config = dict(
    n_experts=16,
    d_expert=608,
    n_kv_head=2,
    head_dim=64,
    rope_base=10000.0,
    rope_fraction=1.0,
    parallel_block=False,
    init_std_o=0.00282,
    lr=0.000672,
    lr_mult_up=0.917,
    schedule='wsd',
    final_lr_fraction=0.0,
    train_tokens=629100000,
)
Below are experts of layer 3 (counted from 0) of a mixture-of-experts language model. Rows are named router (the router's row for the expert) and show model dimensions 0-63. Each number is 200 + 40 x the weight over its row's rms, rounded and kept within 0 to 999.
After each expert's rows: "gets" lists some tokens that make up at least twice as much of what it gets as of all text. This comes from a sample of Wikipedia text that the model never trained on. Tokens count by the router's weight.

# expert 12
router,233,169,324,119,188,184,134,200,173,184,252,113,174,194,197,149,221,199,243,231,121,254,172,217,176,195,222,199,165,209,149,173,125,234,131,263,226,209,256,173,191,250,222,208,181,295,255,195,114,180,175,143,198,207,196,129,249,217,247,274,205,202,167,251
gets: "| ", ") ", "1 ", "\" ", "(", "X "

# expert 14
router,253,255,212,135,200,183,141,211,175,132,212,114,190,247,245,122,209,192,240,227,202,226,184,180,251,194,199,234,224,190,159,192,116,251,123,246,187,197,214,210,144,234,219,174,181,204,183,179,154,188,217,142,187,182,170,124,166,253,167,280,179,203,211,231
gets: ", ", "and ", "was ", "\" ", "., ", "The "

# expert 2
router,220,258,171,175,190,184,98,232,132,205,230,187,233,237,185,179,185,182,256,218,218,187,193,156,240,197,197,215,239,177,224,173,174,184,166,149,269,159,230,143,160,218,180,255,238,196,255,124,172,146,180,161,177,243,116,142,176,199,249,214,220,281,217,260
gets: "\n", "\n\n", "also", "See ", "History", "Early "

# expert 8
router,191,161,259,162,201,191,110,224,178,218,220,168,160,241,247,144,196,197,257,293,241,201,133,230,225,197,235,161,159,207,210,236,103,210,181,201,217,159,229,149,187,194,230,231,185,208,254,201,133,125,185,149,133,217,182,243,122,189,280,249,205,265,220,263
gets: "first ", "other ", "later ", "most ", "not ", "more "

# expert 10
router,186,164,206,130,164,206,148,197,188,221,211,195,191,177,156,130,207,176,179,231,193,210,178,249,270,162,223,241,101,215,201,220,134,203,186,140,189,196,239,213,221,277,218,213,205,321,180,133,135,196,200,111,127,204,203,146,170,269,239,274,224,226,215,179
gets: "a ", "few ", "number ", "single ", "new ", "part "

# expert 5
router,202,217,178,112,232,211,127,232,162,177,222,121,140,238,246,149,200,256,213,198,252,203,167,225,223,107,161,222,162,202,201,176,148,229,200,212,217,171,248,216,216,236,162,168,212,208,196,222,152,136,287,170,156,154,204,162,168,212,234,260,193,212,214,181
gets: "well ", ")", "\n", "|", "\n\n", "a "

# expert 15
router,204,222,201,111,220,185,130,143,143,179,253,137,153,234,193,111,206,197,209,300,178,223,137,205,170,127,190,226,237,129,189,190,120,251,155,232,185,184,257,204,212,212,219,165,170,235,226,209,164,169,227,214,191,236,174,167,235,190,225,304,243,220,209,235
gets: "\n", "the ", "he ", "in ", "are ", "her "

# expert 0
router,223,171,248,138,215,179,161,249,123,211,202,182,276,181,232,154,193,159,214,300,234,240,179,194,195,239,224,188,232,144,150,205,162,243,201,233,173,194,227,258,199,235,183,227,156,246,208,134,141,267,201,171,168,159,162,164,154,242,224,244,142,141,219,196
gets: "is ", "=", "\n\n", "==", "born ", "that "

# expert 4
router,197,155,337,138,152,209,103,159,153,226,211,121,187,204,218,120,197,192,240,257,210,258,153,204,260,204,176,247,219,180,207,230,151,208,128,199,179,205,240,247,245,196,196,193,154,259,190,208,167,220,225,149,210,207,181,186,173,238,240,213,175,187,250,235
gets: "the ", "The ", "$", "their ", "to ", ": "

# expert 6
router,221,147,241,148,220,207,97,182,161,206,217,156,181,208,192,160,213,171,192,187,217,258,141,240,295,214,205,183,198,224,219,214,185,225,142,207,206,148,216,157,154,292,180,250,156,251,253,144,156,157,214,145,157,251,243,195,154,244,243,196,267,238,211,218
gets: "which ", "end ", "the ", "age ", "- ", "time "

# expert 1
router,196,175,255,134,232,193,122,204,124,248,221,153,168,212,209,109,235,200,250,260,223,245,137,254,248,194,239,211,194,175,176,219,130,228,193,177,164,166,215,192,192,297,236,210,206,199,232,181,109,161,192,155,158,155,169,157,170,251,246,276,145,223,238,242
gets: "surface ", "s ", "0 ", "8 ", "MF ", "7 "